config.toml
num_hidden_layers = 10
d_shared_expert = 192
hidden_act = "gelu"
moe_layers = [0, 1, 2, 3, 4, 5, 6, 7, 8, 9]
router_score = "softmax"
router_bias = true
init_std_router = 0.0171
learning_rate = 0.0011
beta1 = 0.95
batch_tokens = [16384, 32768, 49152]
max_seq_len = 384
dataset = "wikipedia_en"
Below are experts of layer 7 (counted from 0) of a mixture-of-experts language model. Rows are named router (the router's row for the expert) and show model dimensions 80-159. Each number is 500 + 50 x the weight over its row's rms, rounded and kept within 0 to 999. Numbers have three digits each.
After each expert's rows: a language model's description of what the expert responds to; "gets" lists some tokens that make up at least twice as much of what it gets as of all text. This comes from a sample of Wikipedia text that the model never trained on. Tokens count by the router's weight.

# expert 9
router:442473571623495597454409465477444467480492483579543426533544442489508577590416435429552541462472546446568558442552486597524428439495430541452508506458424516547442486580469572540498415468426448481513481560553521548557464509449466487539431398
Description: The word of after percentages in census demographics (24.5% of residents), plus dashes starting infobox list lines like Counties: or Highways:.
gets: " of", "-", " from", " with", "|", " at"

# expert 17
router:515531407423542510581474560489461494539487567529441473415475463550499478461555607487551486591447469383487442531456499456440577452450401419512452489584471492468514468542597474525441548441521499446468576562557620579506561496564550517531429501
Description: Separators before H or A in football results tables, e.g. Morecambe | A, semicolon-listed results, and letters with diacritics like ā, ə, ő, ð.
gets: " ", " G", " P", ";", "u", "ā"

# expert 32
router:554549491454458443487541390447487597436566509511498423499537502492514453505558544604518558551447504447443456551536536507517501480508529511568609503545467590434539483493501438482522551498398400502511580518512495416535486539643482452481558602
Description: Words inside titles of songs, films, albums and episodes, especially function words and words like You, Love, Night, as in Only the Lonely.
gets: "|", " The", " and", " You", "'s", "The"

# expert 37
router:452444508463498465416527495510484485483542474420509608435492515530572466504458503482456461505556539571538549459464472451458491547585544487519439528489448525545521437554433445441469434529543603464459568526546526440464456503538514542544461625
Description: Periods and line breaks ending sentences, especially after county and state locations in historic building and site articles, plus coordinate marks like °N and ″N.
gets: ".", ".\n\n", "\n", ".\n", " km", "\n\n"

# expert 43
router:523464423449462592485474481532498519511533478501432484429482481582489488441421575552468498461509514522540465402507494553519578555581480466431563491528444552569557592540457571489527501487599509533423476556546524540504493528523579477484570452
Description: Digits in old years and regnal citations like 1823 (4 Geo. 4), 1877, plus Roman numeral I, initials like U, and name pieces in legal or historical text.
gets: "8", " I", " U", "6", "7", "I"

# expert 10
router:537538481489506413428461527527450420524462501588421476492508484529502385572534609548515545620465482495491467559468412399436563539484403480518495455510481534511533571555423493432569529508514484493524541481504514472564554426525462466433585641
Description: Verbs of improving or promoting after "to", "and" or "aimed at", as in improve, reduce, increase, strengthen, help, in mission-like descriptions.
gets: " of", " for", " that", " and", " help", " support"

# expert 61
router:423563486452505485417528465476416561463579489469520569531414501486483549469447496541551514465440581558485401474498448550473494525404533494475439494567517452510489419511438558493489484418453567437536449532470544482396544569503503516438453498
Description: Negators and quantity words like no, not, never, any, much, without, less, especially no longer, not to, more than.
gets: " not", " no", " more", " No", " one", "'t"

# expert 30
router:507492548512531434529392506435489371505482610552438547539481539500527576535597493487414545461508509527516633535480449440415541505554485553423439540483450512498482487503500504480498477419476594452567515488581542449515470499461492579574468550
Description: Nationality adjectives and birth-year digits in short biography openers, such as American football player (born 1987), plus language names.
gets: " (", " American", " English", "ian", " British", " known"

# expert 54
router:483464552581538530468480485446405574566561489439528494540534546494563477441465532475561507477554562444585518499488483526486514530507545449455464480488574516561560571523529519492482510564508528501529434536461494605478634518444488474405481434
Description: Field labels at the start of infobox or taxonomy list lines, such as Location, Family, Country, Preceded by, Website.
gets: " Born", " by", " Country", " Location", " Website", " Coordinates"

# expert 19
router:428540378503519474406516484498532552590479429487544521408507401417517404584463599466482541563500525570491392543585472519587505503481460573560488386531561517512497551502472517460474371577523464463545477499502462547541494419510507542520575570
Description: His, her and their after for in award citations, plus section-header == and breaks in biographies, e.g. Early life, Personal, Medal.
gets: "==", " his", "\n\n", " her", " the", " for"

# expert 25
router:444442500498463528495475447461583517537585574568472462556474483548456452510404576546507541451531533567436436476492554468427501558454527424470488542534414444508501553531440560549425531517500458520499524541394471471541463371537495584475523431
Description: Second digit of years and centuries, such as the 9 in 1960s, 19th century, the 0 in 2012, plus Early, Late, Middle, social, economic.
gets: "9", "0", "8", "1", "7", "6"